Experts of a small language model: vocabulary 4096.
Below are experts of layer 4 (counted from 0) of a mixture-of-experts language model. Rows are named router (the router's row for the expert) and show model dimensions 0-191. Each number is 128 + 32 x the weight over its row's rms, rounded and kept within 0 to 255. Numbers have three digits each.
After each expert's rows: a language model's description of what the expert responds to. This comes from a sample of Wikipedia text that the model never trained on.

# expert 57
router:081134145116104079145114169144106163191066111172170094091163102110172074150156101157118164116088155186101139181127143098078150152147155169178086101111084106115119104111095127082142161150121097067151117117103167164125161079127096153072164062133170099113100142110142107134152173053117161099134175161173154069112155172113149121106092069137172112147123136149161109136084088123115129105147148174147112174195106075106161157136163068077142168075154102104159146159134154141090153101075131139133171095137101139131180158119138175184106130115165152120146063165117129129170119113124134079
It responds to: Clause commas and pronouns

# expert 4
router:094150144115110081175119143177114161147100092180138109083163090097142096161125106157107188099067163178090159157133179128081133170139140154186117080073109116112137113098096134100156157156129066097133115104085156165135156123136140195124180110150160096112095127103144111155128138084106166091181142141181185098121181160147136104106101092155174103163131157179150082163086072093075134107162141188145105182169107082106100151122161093110135140086147094116145192164171139141110138102084124127154167084147099134132165143115125178169082134146137164132135081179115111172165155107144106045
It responds to: Word-initial capital letters

# expert 10
router:080146140112080099145121141171113179161096093173157076085135114070178107155129137135131145094069154156106145160151185093115132204161161140154061110087083095098177087130079124126158132178092065065131115086109146154105179093130110179108134096137171103104098107122110066189126180088095147120186191147147164092090184144119131079089106104144166119163094179145127110135118068116115126128137172164134102151183060087125109209115148103090107149100118080119157156133146138175121146110118110168160138109113109153131164135140141140155087120178153143143143082154102142156155123157128092103
It responds to: Mid-word name pieces

# expert 18
router:092139134101155068146125151158111146172088098177146070117142081118190087126147100171097193083114125165126168162130169142112145152130178163163115105097081105110166088123127113103119147170128097127123136091098150134159143103115146159077150102145196091106130131089128051172141141105135153111171168179180174104087165214134135123119088080137163125153117144159147123119076084128097139110137179173121121193158082088118121124119166094077087155054143113100202175175139123141105163074077148127136151113128061142118166161122097159170109108160141173169155121197123124143138119133124097103
It responds to: Locative prepositions

# expert 61
router:076160105121094099154146168182113146148094090190147090056117102138153108121125143162129176116096182158101135148104150080070147153144197173139083119101097106133120052107065096110158180170109091105189140106099161152119153095152145131099156106161194134110102135101137097130146138099100173114144188187194163072073159136141157112092108101143187083174121153146164127151101067130128144131137183147136102173167112105135149185127147093063127143059129121087176169141136168122071152096117141133142197108154102121127165152117143166172116128147156141137134103153103117154166162126123108103
It responds to: Possessives and the

# expert 26
router:079127122096136107140150138158076155180049098171156112091149099129209085148131118146114175084074160181097137165134157108096181165127148147140118110118104085111135112083070139099157168160113076099155108090100159139124142078146097153093156092159160099097089118111114099143150164085133172103123186151182183071105159142112177102078091097145144087152092176163174075144088079118103111095145158189148116185163085092108139147144165100073141160081147124104158156181125145168121179092105150154160140102134087141139141159130144151185112119141144181135124085164113143138176113124124095087
It responds to: Closing brackets and separators

# expert 47
router:084150113104117067189162161189072119163084100176131087121155101094139112141131095168102191046083169158104185160122171136117131141124132153161128109103080117097134063095125123120165137162094106110157114094091147152152122122121115134071126120149152118113075140130123069183144165116122176122177178162161139074112151195163173071107093103154156122164119133138179103129083086100098143093155182168162129145158098116137117185125140087094088145094175083128154198132161117179098151095060103179128155116147105119136141157118143123136110117129134146137146083173108120133187183126135093069
It responds to: Prefix-like word starts

# expert 63
router:066157153127112093159141134148084149168080105191140081101170079105177102138147099163108169082130157183110186152143154112084156171106179153195111101081083094114162108103119153085178174182106080094140114112125148161141165099125150169103126109136157074112121100086153093132139156073113160089166169116163153082115173146138149092110116095142131067136138185137173073135092089126117154118152172174108081153167109113108145141117170080086109117077146119098122169138145127154090189069095107144162159089134060164118168167146136153175087118143153184132149104181102145138153128126124118097
It responds to: Table cell pipes

# expert 11
router:107165150116079121159139146147091148196097106160146061094143084134178100122139118166112175111091132177136136165103125105061145197115151152135072101123128081095129066117086101082128159133115101120120094094116125196102145096165097149123147089134155088093093131127132070161115149082080149124117153169169160107125139171163111132073095082146200088173101129157145143136071096102146129078153152138132091128167093091126137182118172094080087174098125130094175174152146177152115136111072127167108183120108105116159214155132161150202090125120125148123159072143089137170159123109118123102
It responds to: Mid-name pieces and digits

# expert 53
router:066127130101123100177150162175104176150114113162154129099183096093175117151104112176137171096112186168082119175104153116096128162171175150183100101091101085109125081136089144082164141124109081102163104116115163138146123096157158144095167092141156127097088115080144107146138165086138151077143139143149182083125184144140141118087101106125158084134092159149150083152105082087076128143173131178116109208161094081122144149097156104072113169094152097072160151171142186163109154089080108146126184093157081157123189162115100167177076131131137154149122077150141155166148109146148136087
It responds to: Word-initial single letters

# expert 49
router:067122115108132092135129155154069120175073088201133105111120043141144049164110118178137172059097148146119158161135180068104115155134194136170113099111087110104127082123110102087200166150104093099106149135115149143171168108120105120086130101120171110083110090093129080154113170126135161090144203115204136101091163131125129100101123114149153066128133152184129091117114086155127121139155146147143103156165047080147141147114196124067083130072139140122155155156111148155130144080104119170167134097138093139142164153114147171143091132171177170096137114147121129104168118146143125101
It responds to: To and modal verbs

# expert 38
router:092173122119139088151124158154073151157076126165147105122146078116209085163152106177138205097109160173113139149143155127079140149134141161170124091069067097113123105117101114104137166191118090092164124104108165149154130094141108123116144099137195089086119109096105077146143148084121164126162168171171169067092155168130149122098122075153131102137078133175175098159085063119130130151118162163148086167172092098114124155106165089071132163072159089092149159180148160170071140100103154137162186100164104176137171135102146159168089124147128151137133086159120135122148160156113099087
It responds to: List dashes and on

# expert 59
router:058167131088114076139169140163091142190087114153160139115154075113171115155139122175108139085104137173117143185121130120126134149115124125183128110102078122138129097118098086099168151146122100072146139102072156146138120092150135161053153085140176059094113112110135098171118157054130166102149148176158172078087180163146122111061076113160121102175119156174102125165127090136085114114178142147129078151208077109091146129085170097089113135086141134076192190150150145165086146123116106161137138094110117103175158174129154161154125142141118150153145086159135126140199129119141105080
It responds to: Mid-word syllables

# expert 51
router:067141162094096087146133150173077159202083107157140108078171092091194066160162101158150165099082155166102156169145143102124161161124142171155101049098080079119135123109099139082146169187146113084156108098098139139146157079116123139125156072131149104123118124117127074155133179097102154113138154138201144068072184162120128110103099094160187092131115141151142120117084078121106147109149158157139098159162115070117142156119165087086103152087134116087172146133131184149093171067085133130145163094135095144143180165109138151178107151152164166115120080147114134130170125111132116077
It responds to: Coordinating conjunctions

# expert 8
router:062193116091110105162134159161104146174082114168143110106124069122162093157113108177116181114118172158115136145114136102091173190143160160160085062102118124110129111126103131093194161169114126094144121088087142150116173118153131156110139108125180107099121151119122103137150176052135181122163173144147162059100196114140124110099106091142196112154109124166186076121074092136108112104110184150116128140166110090146135198090167113059066124092128114111157135143123141187082180101093127149150149111134069141121175184152107152189093104128171151131145099132107151141178148126102129091
It responds to: Nouns after determiners

# expert 9
router:104141131081110106174160170144094173175078095182144099067159112095190085158135104175106184087103137171127130169114160128088126169130158154167087100077101098094136089094077128068166171152142100092155149108097175154174152092108128156085166100137185102087105110101143099134127170058117165099159155146155187070099181177131132105084094089149170112159119134172155067149093069104117103099138147164151096174155090101141132141114177086095118135094144102087163163158151176163080150104081143128145159114135095142118166156098139149161098140146162147125128085151111127139151173115136121091
It responds to: Quote and line openings

# expert 29
router:080156136099109069174150170167091140188069124167134099075146108109186121138161123162108179080112125183114152181125159064112135190127161187180110072108096068119138104108084137086157153186122084091131118109089138157143143102138104152108167117119162099090130121114116089141136149099125173104165164165141175099090187183113130117091077113146156087168115137153134097130093087122102117135173162168150123162148118106138103170100175090095127117076130082081153171158153157153076163077081125146144148101133101123133189143140123164187081132151160162149151092190127121138175144162134119079
It responds to: Space before numbers

# expert 19
router:114117113101115087155113146146074143165079135160145093101150083116147105147119115170116157125108145197091137178107191105101140155123168200140073083107112112091163109139067127100152195169127098112186125076079158160154147131128127175113164064141135110102098137138114098145127157055128164090159175141179172096112151149135160122107133084158140120176106150169139118161098108095124154126115145163163094142180107078147124161105195083073121142087155099110153171160173151148081151095057150157115164095140058158115147138127175167144097128108139187111159077197080102131158147126143106108
It responds to: Digits and surname pieces

# expert 28
router:109150149078095107144114143170103186159097079160138102091186093114181077161112126134090153112094143165107145182100140132110139137136184159159081107103101099115126083113092123089160145191120081060177094092047160176154138098150143143090171098122161122065131117111141108151115155089136157127150172187169170073128177154129133075117106083167137116153130161174136094130106081115077111097174159179140120129147089059122136171120150115112143139104132094097167148151143181165100184106047142128140179113135105113140176180142159161168069126118153150123155083143106155134162144167119126095
It responds to: Letters m and s

# expert 13
router:116130147115103091158102133150079151173075147146197114112144101110159094149099100146139162084120165191094188182131146108090135143149170145181110070100111092122130075080102092072198154141143110088160107104086123148147143108135121162100117114141158088128088120106125108144115163089078178097140153144168176079103156152106125110095107101123167095149113146155160080165086083119084120146155177164129125173174072112107115136087154105086130172105174094089129167132179133164100159067076114155147148080110074112100179170085110158168091116123135204153167108182115133157193150118125124112
It responds to: N/V letters, -ion suffixes

# expert 21
router:100168122086114093175112157135093143150068066154159098124150092098168098167116101165113177111103137182127130180129127092116137159138140158173118078089093119132117077089076100104150160167135117101149160104126151137139163114106144145086188104118149068089116144103107070156129134108122166117184172151177169095095170158159118115094090060160188124163109146148142075118105096126102146129129174180109080161202106081103135171086164102088110145088169121094168166179157141169126139102073147156133146107104086144155198145079138179155110129104156179090168074178121153126167126159141133114
It responds to: Prepositions and word starts

# expert 39
router:064130120094119080127141154127095150172072103194147090106142106121159098149147118151128196091100158157109152158154132106098143185137140174164075117102065078113112076127103125096144169173146083098174116102115159149132172102146111141085174057120157095095099129093150118128130149094112178100147166147171175096115187177115135083100080107142171058129113131157147105142103100075113131114170150176134095193165085071119140169077169096074124131055149088101131145143157126179080184095098134159125147095140084155133144133120112148189088120132156182132137092166110138113157138113140121082
It responds to: Separators after labels

# expert 5
router:050139140122129095145138185146101164179078083158132119102134096093154103151138126171103145099132163165088160149077181095079142141119158179166062116113112074121139087108097087083165145171127082118167131105093143142133167069153111180102118112157191106101114135087141108129127154081108173113159178167203166069082158136153128106096111113141156087168091139157156124158098074129130129126146195180147111156172110100121136162118170103044128127056127073087167163145130167146096170061111145157150193129134098138141144152118120157161107126124134151149130069176117133158144155123146124105
It responds to: Determiners after prepositions

# expert 7
router:070155118116120102164144153138070184180073125144156122073151113131164104128100072176109171093101142166118139135124137082085167178131140179156092060085123080122153093122082085078156163141132112117120148105118169129121151107130113125090133123144162097093110130098145097161131157078105181087176170128202136092106197156145139103107082088150202089149104140172135110132080088095081133129161144155150102175158116089150147196104157070083116129053141111068144134156132137134100156053092145153119159071114111128128190148114120156195107117144149142145124091169122139120159135141126124078
It responds to: Of and field punctuation

# expert 2
router:093142130111105090136122172172053148171059132176161086088152107127152105157118087175140181105102171170088140167121140109070155192126159151168090096086084097111116109120076125089138151165131093116168121107083157151143152098122123150103163107117189097109126118112106099155141181039135202102163134154176157117091166149127142103115106106154187088132104136179138094112071091096121134100135148163120099172146099060127137132113154078087122148063162112106141151143165145158072172044104149132137129116120069133127173145121126157146083120128167169140147093198126127123151145126130099083
It responds to: Prepositions after nouns

# expert 17
router:094182129079149076125151147155124152177062119143185119118112112115190083162111092156096178082099154155130148162086114100114127208121137156139103107090087116106140101125089082094123157143131072088136115107106132165163138102140116176111178073117137047109126102102125107127157166072138154076123193125147161095129165144132127113102064095154144130196121151148139113130078070103114167093125157175138104142193079087147117163100157104072099123084124105069164145192109174133104165060100114125119171109174064113159164116119137142159116121128128161121182105160076135125144128110169135092
It responds to: Foreign name fragments

# expert 48
router:073146127105136092120126143135124145171093089195144066050140070137162126170111137174103164082093153185090153141087139110109145176113166200139104109063104119113153071078110090076154142145135073086133105148122131138120154127172145141107151055153160099096096128112135064146166146081096136130136167155178170098111140125139148102070123139119147113162116130176113144124081098153106104090111177171106092121139091073130116150153147079100089158100120109093148147140127146158051204086114142128136149097125077126138219159099121142188051128138162144117126117134121144142151141165111129077
It responds to: Letters after name onsets

# expert 0
router:099150146084096072123113143118060156193080084184126113098140120106190113146139105174116192086122134157130134163114131113096108193117196174117152110093116113113142088107134132095156150186110078116142117105116180143112148117146133133116136074139180098136122114107097080142164143087105119099145163137196157079080152162128146106090088144159152115142084151166120110114092098116081144119129178165116103132158079072125158197130194106083103142038166099083150135144111122141076178090097140119140156112132073120158184166117119104209078132167142154157120101160119156150193124118139121104
It responds to: Table pipes, quantity "of"

# expert 6
router:114156131118117082145151158180089123179105107153143083112141101116167109151135109175118162114090132171115119174114155101086173156147159148163121121107082075086141109108120119076187156183113081093145112107114142162148167103146119135060152106130165105077091129118113078136119174111124157108163148129197188099089151124147153051066109129135156075152084129180155087157100095125133104126137203189103106173149104059120132153090153099098120137077140101093164174176150170147091148116113138159126148085163077151146195180148132149186079116122152165137132098182073150119177137131146133092
It responds to: Capitalized word-initial letters